Experts of a small language model: a variant of SOAP for the experts.
Below are experts of layer 4 (counted from 0) of a mixture-of-experts language model. Rows are named router (the router's row for the expert), down (a neuron's output weights, with its number) and show model dimensions 0-127. Each number is 500 + 50 x the weight over its row's rms, rounded and kept within 0 to 999. Numbers have three digits each.
After each expert's rows: a language model's description of what the expert responds to. This comes from a sample of Wikipedia text that the model never trained on.

# expert 34
router:442529487522440638525425516445485515553500638516579376509499600491490433456400478566516455519536539526532523538535451493374519549503418570484477578432467555506455508512534446500500461392459433562530474473436577554517479506552549418422581463539539508518539511454492434480541482489570466511545474492484533419540510469486453529451508506596489531456488451457554506440562511512552553569514
down0:506430606570505533367464488547475539549527484516471421463531519376568511543497443448436474536485502441458484494521452525409561557451517428534568434437445452493535477492480548540472495463436513506458398534474520526430499559557492494422461521462532395488463452460595471527545577576480484476493458514494504464423498498560466572532478475577500501561573480505613537411561501374518434513500
down1:531413560587415550461552568506536504503556467358472524547550430487445494538481466509488479474446530509527430526504530440452452517428419539455444487469502525492523503522406544524479516547451519565486627468560459450427533491480508585485383522457438444436514396546608549563476475551484541555455541454508480432487497507547446568469555467520472518607568464488491457539578479446576525563471
down2:579486545478542474502439526452430488493445506530450504456469460519511523499513481481488509476510339453534572553490636457539516437536493483546498546515577472516462533549410477380591513543389449537507470538577463488606537484560520447473481573496511517545447463614551457471484417469477491472483481528508404553489426496504506521475546410499528563419459454439448581550440428505496445408497
down3:457466543460458568544437562487506487528502487421525518462513483577430391554513428538523437522482457543526577524512510528519519517440488512427616415414490476421462518444457491548427497579481574555450499584515446593429483536504498485417520474450456556488448445455457486493565587534520521680558425562482427467484533481451510484550563466477406520516469574467509524538511455455459546521554
It responds to: Abstract and life nouns. Abstract nouns for social and personal matters, such as life, law, population, political, death, plus odd word endings like j-ail, w-ears.

# expert 60
router:504500524506544470534423500468497490541657547476547468526457528505474448494422513567510459481534502501532488504614515506489571510561514496499471474456478503544517525553521446601606519541388450562517475496541504547509408475502509434504482505411550531537586511438580538416577449476432429530516382634514549402465461463501520485555444507508668532459431476498507460498541498535461503525505
down0:429436521435471511499549483587507481479471545521581491514479482587462514515513457480514467425577489519580467563617492489490546532428398442419425564564478474480585513561491440498464481529453515537471418520417489441490489553490534464483481579521539543455551468577445468407461517564572428558367486459495536556459529564445513466457580442575488475454490487549572451531538359483479508511495
down1:555429408477430482418500494509453514474532508360454452518440438437448490589497543532491438574508515491479536542548541629547507449521548492477512459457389538476567439464436516433456525425492503515443481513538452479627548444417503449543463429446459547558434480585560515516438516461499416497569426430569544492478515417446474546496572477496537539534536535476527526460426515515454543521552
down2:599522493513453489414506391423545530495502484529446512496503541412542480483425465513415503454435531520438504525559490555458492449464531404548488463506458423454504554489431566504442550523548552503425459536484491477515561440504517436379496588543582444519433494394597556490491452550588545475516491490465572444417500534508479522534510515572532519583379434584540565531555493482552495484560
down3:397535560554518430545480546394472552373486526542406569518491509521461561478524498527500564490540520429598458527526542489546436485491578533527485467468540554498494651474469448511618520499441511462526494515462581542461558483440423505552625491525537575493504520473587503433445442550458508452410504572522487492542458518484484491454426487512611475455489535599588475526484519487541498505459
It responds to: Spaces before numbers in prose. Space tokens before numbers, often years or census figures, after words like and, to, were, in: 1999, 744.

# expert 5
router:417555489544494540446563480442506483514503493542551438479491517465405489490440508461590463568515546481421448525565613537460519544522436558454517473495467561552516526532498498702499603461512521465524632497422500503482518444472574361452467447391485540511517514424497481504565538513554520515560532469432592504449521474420522493490493483536495492513471418426483459472499572554490478537502
down2:499491561444453511511467438622404507497556548463607459453530540515502525582519484530486521476516507550578502593520533469377446510554431566563479475502555526455510566401511421471472545584364542541521455497428484470445470602440491519529524495421459418527582537511489537503539521489578515517467537557533457478529508459538472536533473437505552518590503595549503462519521386588538499543484
down3:537488564516491411505455452468506514580440499519490503500477513432557571496501538529559418486520477510601502507486483559462474541525560523547562532512529594483476447473430524453529515612395384520460539578536458407472495466437562524506520499512554496526561501584543482455470522339509521518415466578510516497392376505494569462458483628554489484493474525484480557528550531537425529486423
down4:533545580407516558460479423585537541444480498449523566502479398484588544476471505561529494553531585498477484517501482574460550550536489523506561521467458458469487471510494572564410572522496526529482489486448509353574564506462501435532535456462434509413409474577495495532556558593492511516472518461481530401552414558506519465393447556464542537521444446537495524382606461473507549499457
down5:505528408486595541502578468494508526545498521441532470407508490506496491594508506553476492563436513437512445447529413544372548550578500459480535500565528581496463513397431603421465492575590490465472434462475499502493490504446518494509494577481473526658462457633561537540550528557522509479462553479547469477616443452497541522518434505555508512527520559490501457473421557542552523534552
It responds to: Word-initial name pieces. First pieces of capitalized names and prefixes such as Pre, Sche, Re, per, inter, plus section-heading == marks.

# expert 33
router:467566474476458462564462519443508435575513450531568470576492493470463470456553551483456515561529527496417481537596481539512553586506549474528365559534423534560467583461542467511537555497516489523518447445581494684508510479549496511639555452519547535505526501508506383388485471539494569528516507554569526519437418438412514500492490462492558490523456423503561534507532549489527517490433
down1:460501552475492555506499493519459569575533511525399447509574473392535496518549549483474526492459523527601487557579498511477456475536489398503481475387522468437489419455492520591548479454531506550472539651480400420588489565585566555489489502472550565497432502535394440426541510436518574488547502516487526495479526527595528479498548528532486546575517523435454521428542551479590466523579
down2:511425464480556445444495514514608524472539560508453482528490516462491512502429494504492545530606498472470464452509468526553552572431472456532560424527489444490533486410468544502520439493445556489522488565511452551442531464504449452609411512494502490538441598395493437531526546396476524459495434478503532414524545479517531501570409511398440574528460462603522454552561636544434534598527
down3:398447412492514538525459555536539517532565479549441458500506502545604522477384389513478543451454539505554497512461451427481434506484598468541608466486492469467499411512502596514515466563479519491452542622505443512419521520526472541523519523507578503367539480515470344450506504384559533467536495529482497494458479539529441444510541485511480520474595456518490591540551516493488474442581
down4:442522482486534495487499466486368511471506467541514535551526482486410393489564503515481446445583523465502436528525551521585497382553496544462560446548523482600488468488475493501488441462474402444432589492473482491491494494515563517558489414477557508552436389430514573473508423578404504503545553549409457484485514515458567525503580404607611508449454532472513584510508554529446534514532
It responds to: Name and place endings. Final pieces of surnames and place names, such as Car-on, High-land, Transylvan-ian, and endings like -ton, -son, -ley, -ville.

# expert 36
router:455562511439531503564497505518484537543488486643603555497433535472516483481362590519500457561560493550525516583604467484415520508530452451522498482465484442516440530484514452483531549448560581389508459439528529437510481461471566455482440465461518504523564551486590447476535421503525519549567474665496530473526469476442403523465492477542515572535443524528497492461563556523484534469390
down0:519447417505503555567502526466440516499497469429536559488578545522493487519490542478466589498450482517484450470558515447459563382529478500487527554535491487492567428474609519540429466425456487584441563584473467458486512435548523584509442439478460446534447442455441470575469400438384532516472558568510492579534429558456472523489511459601396415440557563524548496567439458483549474472526
down1:560490480559526523587512454535505412581574578566434501488514488473449589541448462510491490517488496494430465451499579490510548476349513497579496622497537534420452535464492449526483534560533514559506496498567438532527545582513414474486494484538473505501429512509568494454506555582553434585491457436544447382428430533540509608515405473520529539493582480546581512492515557504526452520415
down2:409520630514506402594508485507469547425374488523485515437557514464537457580541479413469501450479515356507531612488468484384442503490476470444538533543421485591493478515533527516496429440498474500459486540519543463524586474505456508483518490445534464439463532468492517537520512482481575559479564549494503465632488535512502535607442423458495457435564511581525445496487499527420450540448
down3:520505543508433462519491459499610510522422508524502587452528530640471504443487475517485484552507534423497494464468564472471489533533485415570412434489593498533518462421592482537407536480605514402518573542560505502555538565508504498422499432492526549508493520393481569398507500590453503530424484548585501560533444440476536509559494505474458484560547583536407521549449556491554506430450
It responds to: Ordinals and superlatives. Ordinal suffixes and rank words such as th, nd, rd, first, second, largest, main, fifth, High, Best.

# expert 24
router:407572551519406437525505573516496477532518517505501396541491587420500475462469470531522470500494526464606460538452468517455495506484418495441488535433392444527444534638524454530536525462487514507519440494425522612487491488550479519424542466542524581516534532464495434420530505488499429575541449529489503424439497492506468505461485504511494540516474551372548476498667508563462553552386
down2:511526506484511520539536550496451479462585444576464515511468504578482388455467594585535521490478569545401535501500453483423563507512521516371487437475550496460584407410479436495483562529574461446494487510473592489538398548504479542491468493553643461406493500468477497527588502502576505496492489497462472579545522460447364447505540528545545535434461457491517497544500448428428425487488
down3:482498407479501506485452542471474440546465494530552398504497510519412447528538489426537564506527464471547480451561453472445602680522443459522473518539490496418510469413578503446435621591610477549533468572508489556481471516528457487491499530421581509403486496524485419517508513471515486454431569489533554506514502533494554491443437559459455564577513570441479613461541527475514436470481
down4:343558506491545497525451520492497542489456453492505475543550541494594561502477439554483515477588540523502611502526533552476413589480528512463488460621454491574504524386463525481499459571527542524495518548439495490466545535462506524613505522590453536500478466578451518539453544465529549635446450522593559567528533475449541510572555506482453496407503508467585475514489457527615510562448
down5:463490579488506476625555464520547369463474479453467557430501545568501570552546442481531494457560500465561473584496466415527495518495502503443502446499561524492547529479453458480524552518519421457496551488490480504473468461466461460452533553594564506473460490436529452554471434509503549685384487506520575522540462446477563487447475533442579485567600482495547479563467422468465591578441
It responds to: Common role nouns and verbs. Everyday nouns and verbs after the, a or to, such as part, work, use, role, head, deal, play.

# expert 28
router:508503537521473595546379523480437473521502549509539528523403495507466446475528534449499465513507459517506499563545527445485514510529489594506473487527475442512416521523572477504517466498503530524522520507567546454448492512532511548514600516471499556568506482467551526506518449485470391562534247590531535425472549517484460462659528475466553534355490475472497504458438486541495536473568
down0:526534425418506444506621505597509506606520514457461523490422526443468601470458456548497376522471394499482504485417523511561564508507552492500566458475565554475514476480527465559435471474544441494559459485520447489493380465476474510515514429480563555644421511447496570511503511376473390386532502501431510482500538490579482455535485567508513483517458463516478506467463581542537519519520
down1:466432414486530409488452519495543514522478408531457557467368474462413514444547496444483488482514612494519485513493460455478451479611491419443447567514541540431477513523476500468531481492550465480461531438587494521563499431486573493471506485603560526505468600555638436453524536530551483434490633434479479467469506448425555558526418476443546447539517487496504536519506547569546516485402
down2:498441561459532591517596455463473520493518468446508424482555465527507479455558519572465455525507498547497547522531443562493494490541536424484539499415423512539602501540544477548593433351508541542466554425500499598552546487488502564512449449447496500549454440465505578538429455446487562577413463505475452618423502511492449388520456548533548480539490555549544587454525496472465478422426
down3:396513488625529484494601527582444500557443475502493505441466538474491520505457413465560443468568457573610557576575533448475421565490462582468541567422409498532460498506564550576481472578538551443471506532499511498558525543465460438519412467483444474543504467480495477489483495567520491423444464510540495453474497539513471546548453515565566473509508482553479572505420415521642481546595
It responds to: Of and the. The words of and the after nouns or verbs, especially "the age of", plus other function words like been, by, other.

# expert 17
router:477563487550468638483449507471487454510542539577579609495480523375486451454559567416464484465599531575517489557533538412394541526540466525478509537440504502520429571520566451480535530563481498483535488498490519472469461485526480445587566480505481509520532488489492459524528479450510604545514382441460503447480456449394461486495473483552513571475481381491550503422534497545554612590509
down1:501473503526430463550549533504546487504416497529536502515440421472479522444455495488497423502417566537511514496400498401481471439501495477580496479512496537448508563562501523499446390416609481541524442448480588428488456481420545603374527518473472448433544550539472587549568516562537523532562537558539440558405561510612507517393462439539561514568578502531483465524506518510510516485554
down2:551450519553499492550527602443434464539532490481453434491406573587412556534483539561550422514585545468568322399517444484467514442507508496472544519527510489597513547482507500519537463447458498541508550550478477454473462494479478486567586412560539578569504459493560560429496428456478445542548396509504577518514546473558530502532559535489542530518557540476459452378487515541433509522515
down3:601592495476563473493508573553483496515521492467466533476499494467597572501501437448456565397490565453571441567419583542489541523415449483467510523484390516435549534478427515495492551437544507541481440553530426441461489536454506543384502459570341442585573438524538449489489517493417516414475550459439491527541496476539440410451525530463504484549543479541507449550536510528557481467467
down4:448497406555459509412475570501499505385591492509475471523507411517483490553520517514543574460459497504494511551486436476585600496509494474487449551426534536563455557468438404526452427536516414574519500487460461460542505514420381517521461537504464604408464501475553534578543475510467464436552462465570519507425488538399525536454484454467427536601525491487439441555460385471556503518555
It responds to: Measurement digits. Inner digits of coordinates, elevations, IDs, chess moves and table figures, e.g. 42°50′55″, 67 m, h5.

# expert 19
router:464528519510508434607501501457459478522592575551520465492487568517473489470488553459552507481497471459566420546575462537509566481525458582506482587451548576536442535553572410528539534410421460548553503431567489487513457462515550582529538521500663494551550535466509538492514443463491537603546476599414489449560453499437445485473483433433529478415464538530558532471516525496531616467434
down0:546479432568491515429575408584482547509454568488509460452480480568477445463517451544430540487503536547482619430470531536544446668539595559449469476555485481427404492551462437497462516495566489444533500526472501466543548578475482518525484507508540481493581549623446443490473479462536482535500476413514527452457569516479609582540491471485611458445519497509479527520541442461467497599557
down1:500498529539444487556537364455452462510483469463501441384615502455503536489508454492476421500564530432485490535482494569461508489411421411550485484519468442536480438458484378535515419373511523487475461583505423473512463555441545496505514499568505583502592513406507418471487395445498490509472512487588460465409462491504449510489582518430502458599512535584462545473486536504460508509434
down2:479546510533522512603518469513495493500388403466441525521517583555549474518512512501460558421467446455434473480521415433453464425537456481598483456519469440432517475452465463409452585425526543521462579537501564401572470468484465520468500538488480452468458432587419477452443443528485522590500498454532430521558469459389487577449480422447521503473519492538498575591454496501601457416500
down3:458494543366477487475513423583490417486496544541544518472525440456460423468509492439536573606495420506486527446434502490493521442453394450503557490504565514468467459496406544491454459459531606413467551469536552456544539528520512456429541485432497570602529518560470553504559531510541485547485522473537509503515419500501511527396509573363482511481465523493556591517484554392540562417441
It responds to: Verb endings, participles. Past participles and verb suffixes after was, were or has, such as used, known, pat-rolled, recapt-ured, bapt-ized.

# expert 58
router:525534509548441394532530539488445487501550486598496502494488592493477476492407615610572444539533500489513461581517543481502542489499512581480498469483467527474459512511528445504541511438423512508543462435541509510441463372507482450503538496515666489509533572532550482466514451471502616482523463451470519464433537494509371487529445517419549570382474431495462393496476555536471571554527
down0:516480504464456626514424503494500506488470526508473457506593468589485463549532478391439471510484483514553476451568415539433478482459525537535456609505403461449444403512494544524497557475560422443471502499480525502608484460475491525456534509463497493483535434584475593561591482546488413443507424445536418507587481579587496451436506486517504465501552492479504507567389435495414563517592
down1:546487488540492459545439542541409495448366569496588487530631492482470443542513533500451427495474494469526551567527562572486548571406575550376444513509498456500468483528453454490463551655518460511436432410414428520505571460446517448489439530485472521465463546449503533526560556489515527408504496519534458576468452504447460528434506560457475466380463494498515465449465454521468490513476
down2:488505517429399485438554524494522416420494392435441530492499533513514541550493537518518607499526534486519584475603452481553484445442446510527490518493469505498514459508471524437592427482459491413439449474494489516555547456538540464544614631565450482518587525595458395497520518612538481429481478561515503536531500555547602569452589525520532549513497487519532435534494544513442590542468
down3:490494505598544418549499509590555470421418492461526535528557530656530416482478523542508530522510539512507465544525514484503466511469538506490558485535451442427543474499472453487504452510507458434458458574487553484499486458425401491513502629545446490429487520530519491523487473503548537485478510571493551447482555549391492424463474573501566466503534679523490568551462555619509414598525
It responds to: Conjunctions and relatives. Joining words linking clauses or phrases, mostly and, plus that, which, or, but, who, where, than.

# expert 20
router:490491504566463470526528550496472457519541429601551598536453558565426501437510543538493435517569448649559496528478530434487463485620500584474510483443491433521447558517550467507527505547497509478521479448486538488403462418455570422430522515466535486527594562454527556475551467499490473595520357533487494452548555407463475485433455450547557531512441387414518503490521496535501537459489
down3:486531474518453501556438465520510596517413551448428517448461505514536414479512528415458459507501556479472471516431560530438441461544561523539437534536422457489494516530500567557462421512463490525534494538541552434527520541504530593397591439405411551517448533456479463612590524517622525521597559409526401460558505498495632452448533532502463559516482538511534500458518547535461496544509
down4:540450473448474473444473502414476513536586466549508542521458460430422524574524504498425525484522498450446526530486428453469463475445479529550522578493442497406458570497480405559504392602608382535495550429443413517537494475480451613482528418586516468504501454426521539476392534472527517539545507399534509528559494594473439515539493507494503522454560476498473455463370526473514529453524
down5:596490502510507406498581576444448500462566458593472529510517470454532489497424460633538455526629505559560519488492493464537563430443562479462466484494450450453449567430472511390426507566524470509449511481435494438518499576482566506578498502566524511446571514538555477560501564605585431550496484481480458503484537506418504451462553414498500540532464569517467548525523544445528378455473
down6:542592522481420605539500458485515424502376522546500456431529451428519464568455488535470507410498560484493439509584464478404491443471385489462571470488525470547472398474547480462463422466519597520545426465427505516556497576428521459473465520538560575427459449446514466470496478524481523572453473502457529601518478400468592494490448518514492547515430439552506495489578440406481468542498
It responds to: Zeros, nines, number words. Zero and nine digits inside years and numbers like 2014 and 1998, plus number words such as million, three and five, and the word no.

# expert 47
router:514471508513443619604424487455459432551473494456507519591472483464476432513515530496569490504518484498531487553605542566493538646498462566465452437562463446534487529576508459530453536452532563595535525469544498447460495428659506429533487424485521582479572492507571437384517477494450556532587520540576514525495456503575532458480474475444598490518460563550545498461536496536456499479494
down1:498569507515532465520483545480539515441494511425513586486470484532551525494405535538524454453506479518504514470458547513560469535523496444429411476590591444569482520520519454525426550477514372397571458518482530532520569517477484441580391571607555439390529468488489457553512493493571516431538568478550568426387406555457489518407503521512451521571405463557514538505507474535571497493476
down2:498506535435503485452477529481558516488452519461477477501460486432522442497570533497565476406455541528429436505442538505556504459506545577367513476485467568596487497500530564518491515572579543541537608540527541431457455512498509594512444416413469515490477454432380503452468498510494473527576440498409678401498571448511456514434497507466556535472540504465452476441538465432471546482578
down3:528476424472478464497486489475419484496499480531499478497467509521547575476427569424459481596442396452466374532427566531507603423490468482427455530428561504539572548537438494520463513461408507477523479452576486493434564522542420395534484489453474520534389463572472518561465573495490498533419548438523508491491517472487400461508518482584554460463531428429456440546438499520465371480503
down4:580604503516496459501538444533559503505515476513512447442544401556516542521595457552430485552387458499492433500474454573488478457494447476506498580445505528516563477404556411503495537530511478553496579457417476519414410542530445425531629515552545470539423498595506443610445496554548451517506460461564509554516531525565588571439541474501467485468481461472582451509517471527542524437431
It responds to: Mid-word y-endings and 1s. Word pieces ending in y or le inside names and words, e.g. Goodyear, idyllic, plus digit 1 starting years or table numbers.

# expert 1
router:409495465505418520522544521481483523529513483497496461568444531527467537451549582467480472462544511497567451460439503456579499562509555436365459532579454537578473519459492457562517552583491656434506474531479482508418458517538585451534429517396488470545523553473565539527515493436487419511555458495463577485496366506530508531551470501437485550473397439531578500372516522548549517476520
down0:501492508599539416512514528491564551484447401504533485495631530570432445514541480549438576561482438527473478491474421482524526410503521444522407452488519512462508522494521544493486474447572396502603559523546435521533464459455463582455553525510576440546607522595437528423527471467525522594508513605544406441510435469475458487502496533426449557444484500521485534610458465450506500548478
down1:522592563554560587440547508486560488441431473541496580528587463533497481513475509480552534421513537591471500450484524539493641493396552562537599562466397506570491499481432557507472560444582484596539508625457493582522541484566530510502543499523462494549463502420493562503435516531463437508447504495534568599444539566550599551481476544471537535464538533556525549464536530485516508467479
down2:449498527451497451424410405496501489410394532463493459477497457512566459446500493539475557439597486496551503520539519513469521502485430485376482508393470470543549491495537583529509522574570534494441455519455466567520444454475481475457470579571346471444525530505439543423556485468476450445581575550440426410469474480504546500500482507559475486492452540585547420590499477565498551581493
down3:481378549462467484612451505564527432490444546599516442620521428486482496562527513509495444425436538500549550491483441552448461511495469393523538574554527512432499497531511492521450493453504429575511486484518500415499560514512429549521547499506537540423536541444484428564454512475530465505499471426540489571406502571384534500363513578481488485536539540561525583518569400499489507429488
It responds to: Mid-word consonant fragments. Short fragments inside words, names and numbers after a capital or digit, such as F-t Knox, b-apt-ismal, 2-0-06.

# expert 10
router:436488417448418512488469484472492480534555515494521513526493601457460491457415457459599449534516414511517479541483503498529479512508351459476508537536438583554450508503525444505602564512483505679501426469431566472547466508486573464448576492509575559505517473476531542471547445456507557537548472535318518490475423482510403530441473513438493497526485491468538539485580547550521545489467
down0:544500525526548480533421504458547495426468473442509548518532646545474421435573495483529501416462449536426496486485510454453540545499457561533588513583451554643447547467493508466447494502603563502587538596549510481554429418533475406525559506458494554543495573565450477480518560474466484521434431516422444487574429449542480523499451453506437579431479498435475484468436554484492516544454
down1:450498602456575539467482561484597544381462532504506577460518483608468494427485454538466504506565451485532503524439455510514481582596550448535526471456562457548444489462528551550528529506560477497446500558538528407552496454457548459664484544398496465540399426518425478481524501509460538559522576538472519513489464547547563441482502530538511541556476543493447458516478521580532513361563
down2:562516467475359507462515460474566560460466490593512498552486438506475529419413439472461508546579545492416472556471533513578525428413427524478495509523469481430500500586478598461463521435512635449368549456472467532505478554494508517447448461528488443442485502538464572536546472591532485525429474517565503476471451413504552483543440541514510502509565568586498473563504444486609561509453
down3:431520430560600543485559522536513482479542440512436513487509570506540453516526458414440462555526479472478500488573519454555539501527495487526503496536596432418553539533537412511510513683543501502442485441526535654409419493520458535447499494579466504514521474543520490433506560432526501553405474453426537586549502607537498476509475484578448520441548531453549498531398486564535502503475
It responds to: Places, land, common verbs. Concrete nouns for land, water and roads plus common past-tense verbs, such as public, land, River, Road, used, built, sand.

# expert 25
router:481495416540566491504489468480487531575546528489575546577472496489508507443475477575476440484543517531457478586526553440457445545596510585387506496625477428530485571565542463501514551527399484552511449409499530455476457476577504409567506448464512541546544502480602492462525450459491439593578403483552510520493547455493476528522404459441507568497442508489495436432498527554496576630480
down1:399574492451580547512534406484520546483531510556492600449530445430535520418518507443459519502419374397541506490535512515582587484563494547567518568513466457527547440357386444417521598483523577476508496567521495478442533514396517483462519606464538495528427478478532449471499539513509486535573562439474397475487496555486466542493513490454451477446459508499505480551501449487526475478546
down2:587541434482466560417517443516447480499554483471530476508490460490458481499523452509519513535476459569474490502564506587463542495524513497426531463481513517427506531511521528544458490586547572529434468442489619512514500616508445534540590513485396525476530489378467620497579516389522533511520594565567575484585476430558458505564465512517578438533563435533584487402482499416534483493575
down3:497612471463503554577573526450483522602540568551496428454524551556458475386524466394458440564395466537483429509491432401548525420554474452553443535458496581428520510524546447552500553518544451482539503524561495360518478470509579581438581503512486438476518534582501466456542557581510482502536525493488496537568473549472521529508534497589498465503566495490501597538472542560469576494508
down4:542556524511506487434476470440438538432493478409397517524475427438462513443331444480487558462523547451492529510551537506542594438488524508512459519411532492541506452477552521514489444467458577477478511581525511520452535500450537493623472575528493541445447357467528600553579485408506514557498506486588482454533468390473559490508500484428489500463496499544530455403471540599504498554540
It responds to: Leading digits 1, 2. The digits 1 and 2 opening numbers like years, ISBN parts and list numbers, plus some adjectives like deep, dark, open.

# expert 15
router:489476493629432557557523521473434558489489459590521370484494527508444504462453604612624477545505406502525449519560486540482481498541510492498508494450491463529474526536537443509527531525455552447540465433553517593474484397454539482465510465459559522571531541508601564501518465436475588542547449486445546436432395484452489481545460509432576543382470457499500442443460582517522489529482
down2:497597548540450550479455469441527529490512448471600496489495506496489515370494445457461514600530521518512489481515559523486558440577591405517520489520489547518588595461596473561362543547456560548603593452423598475485465534584522502411502446576498510513501473463574547522484548486516480556552514512395488491540464396523512512518489466477497376451508541506504498531512491453494548563512
down3:451469484542482440477570501527499488468655436612510441475495512526471530520495435461450643517510539464595566430515499478508559535592492578418447596498478500463567542524556565504514476598515549587500547567424410515443518420459427473499497492515476433464435450573467464546511462470466540553445540442528435563533516561489466563559535511520451412479530567459489483481486504524488482485414
down4:526582515500491510501486497492525441456529531577547520467411586428543441526483499496448451545466421588537512407455592452474482469453455561407469565410566473522463533513580389574525534541535550563482502470463444477469461544458398525406543468576492450449492454534498484476487515572541520447546497536464486464555479464598592462495486563563461521474542542380469441444525464481536448565595
down5:483488391516512460524449486495440537441491432516472498435646396524458555531504435542461458592517552640474460566583552615514540533516521488528552526471558474466442495459428585437483520476467474472475495543472524499575494582487579493457527582538540553445524460379589491506483484481471529542462517511485422426413458418536437538496610535511494477428473519505474487476548465548502501503549
It responds to: Conjunctions and number separators. Connectors like and, &, or and dashes, plus decimal points, pipes and spaces between numbers in tables, as in 12 & 13, 96.3%.

# expert 45
router:444507436478542498619454536442499471566473535570504596551515492503449432363461539561414482515512546503531473481471436518510445518527532452453498504560479527575485541552526474522515536475515572464551438334454479512512506549593591435536503421489523507504534509465537568489520547452505321528509503469499571505427523419432479529472503482440554534491432451516544501450422521532542539528413
down0:572555452519519477550494501516463586417458480540487403519476505533522492477505632515554490472499530453379430500466414620517565465568486521430529473505469427463465566535528483515556472456563586497411504506492554489475493466562434474539477459497472531494376487355336530476438493535491509434493576511467419498480512456473525520526520515523555478469528467517473442505474446537430582417493
down1:475473553508494462499552535478482528417522440435491619491498521538454426544505448464586475471534483504491520524513540506511542484647593500502473522474604493519498512472514463508521515486335454434566499520564486403528531537531473530460506517525496591473518423536532480535454462457472585507447509532581445468498537446462518469580518407599452437310491525432538509514517418524448551500488
down2:549502548527545576577481463486564498495539472506458518490501555581401510396471474405416453478547433393555553462488542513542491528572502442519528491531504452461487498523483422450489382437584406437508464448492546444528544558402609419591601535507599518479435509487509514500467451481501544489534538493518430589489478451464532484493521558487564453554551538456424500450422569467504503513456
down3:545437518521510494480479577449510455415460489452392596482420497451382511500556452436414489517421504589461510533409545499480483389477549457543436507515560507499427551476487503468568507524521363524513398488422503603518491531518516480524559493463574542431480517502483476544532399492553471550433418487537600444447457497484431522461566512488579443418532536484522561502481507490526448468537
It responds to: Word pieces after B. Word continuations after an opening B or b, as in B-rown, B-rick, b-ark, Bor-o, plus compass words like South and north and digits 2 and 3.

# expert 23
router:511507441500465546521412491441486435545525572555549533488486500490517527453549564502448449593520423515457489529486564559434544568545409488526453590563535454502517561577588452474531454526459538394604554448529525560494478530573505534488682490585560538510559512499491374451489475515477586514500501486538516439466518436474463422497436439523522506467427470416476497495423502498490474555555
down1:524555537487460567506477410577469469474526456454456471501478452476470580505495442609562503463471467521435454410489618527569588615495520470537555495514491475533547374457374518567512511470570561511520569540514523561396507447448582494503411456508527499508473462410508580475458555502388541479512531542476580595545556480532493509487512570494462506511456534529529402473550469439498523506484
down2:511440454509623511541439463454495643348497520548594539510497516536492551428492522582497504474519566514545510525568544544435527460493573436508517467551433481381513492530503444465583429560433589427461487546515531531540493386465436506509514472533469455561517464425416491500543482503468517515513479480445536423522489530532486538500402483372509431518547534543441558461489462514535558462526
down3:492500485570593579537452441471566479436497497476583607517557501566539523471549495498461473577414449468574507518504469439462427425536509530489484549489457559497502534427504526419512431530561520518537342464480490448556425528510568495495472538530446569562429490524529496587436465616487502480442535507447411464536497541454442592440449461426500506557461599525471526498541534542589453468454
down4:478428526487485540512515426556540494457567511506434441498539491443503569415489408510478525485499604532613461482585429471519404544476568449432456529555452487444517397561493509527473489554479484427475435454516457474478548429488460522534484508494353476487555458460494430455444514525486461544413471519526464457473545608539540475367483522437466565542552562455449487527529470485593600477543
It responds to: Vowel-final name endings. Final pieces of foreign names and words ending in vowels, such as -ila, -ina, -ia, -umi, -arma, e.g. Sheila, Krystyna.

# expert 26
router:471432506523482593525475473472490491511562610490511382489484513460522409537509542471542439531589499531488444510415472518486483570528508458468509477585499432565508495542514480586491446440490556562550481457480512467456402490543559479404565559364485476455505592450476599488544506451434572508540432531501536476551536483518459523553502509478520579482473324497562397434543501520440514497527
down0:470491576458498520491452479466492436468461509538496464473533568543543504520516452508464523472434541431572586448450573468461464511495566410458536566511451502535503462532464496508481527497599469510481420505409475509495490575546454466541496491620451427469490616510421437503562524389545484389494508620470522562511575471542456412497495607511536474455501502614545470553572437576545546578511
down1:339511456538520526570506465517487559472504396481576410434626509493453430472549488534509525397395536429506526482585494571393486492485458467511541460432504518491528468513487453513472440483467479585512538518456577528497460477466521524479422555460524508569487507456453476510548520405559456587533562474504500509479528574520509457422514471542520558468575615483527555549450464630464459498484
down2:441528507494533525541507567498457523562457489385450522529535513527453490486489420441464534506411540494579580623461465478523553474580541530468558458478513529544465490464454515444545490467495419451526537502532509473477522478437498561595545470395519484579562461510565515468493425429507494615607485517427504400568393479448381502521499476414509481468568520519409611525509508521503542542445
down3:435520482505487585529506554539437497489517518512489447459583636511451512508558527508581466506555418551615438507576525500452456481621514435504504529534494472521414423363594449565474493579549446490441537441554463508564535448447510527465451468510522424487538527621536488478500537489519552451485428490531492449518457482491497533473570535542538563462541611448459531527445458399463491512561
It responds to: Mid-word fragments. Pieces inside ordinary and foreign words, often right after a prefix or first letter, such as e in ineffective, our in sourire, ider in wider.

# expert 63
router:504523529535389435511545466411484456543537528507488429568506561509497480516524517459412520542483502445546472563680422434511555568574464477476419511543505442548426523535507494550471535548537550469535510484571546478453479516520551333502570485496544547616529518478566396429537476460535489534502448558403501444526546488485395477528481496523549562450504533441516460443433516507499544502527
down1:593473478498514535499490499540475468520361488427422510524539506561513418513529526437463526441568537479563540493476560528546474410565567487495475527454523475564533534444431489582443519578553614444380522522494534557516634475503451583567514501567479537426478564514609527478506599556497454428523489537452396434524527416508534495495479543551472525515463543486506526528427448533483431466488
down2:446517575532505496475487494548483427471472374427556600544495545559447522568507515510474517564556510538562548474533493445523453513526498362354447494500524527448558523453556598456498480411492558491462492464475465594419432585556551503505467543465481567533581529527538545491511485533431496513411452537525569527536475534501520433539471556372543526480524500467464469620499487457557542559489
down3:493548494489424508416501467471513463442463514520438475500558496542400529503555467492542487592564400426511567449555519491538512543590540501519497492363532521429453541398393511522454514530482481496591492512484569418465554589493455434525490559501498540627457552499475475529444464600495516479494545465558449503541501477589516599574466529499509497491544452468415498419471474452379518564498
down4:445530506436423480438471478500587524538518542514547463504518445512482499469556445538465455505460528439490485442586494552577476473422481543515507530536431508463424463531507481521543543490526527542425546593496412551414481484456521473464499613586544439561516432529430500518493568618553447565590460484538404469454485514461551483427408441490407576495534523467575465446513443456525433629463
It responds to: Infobox colons and labels. Colons after infobox field names such as Reach:, Fate:, Platforms:, plus label words like Species, Location, name, and degree or prime signs.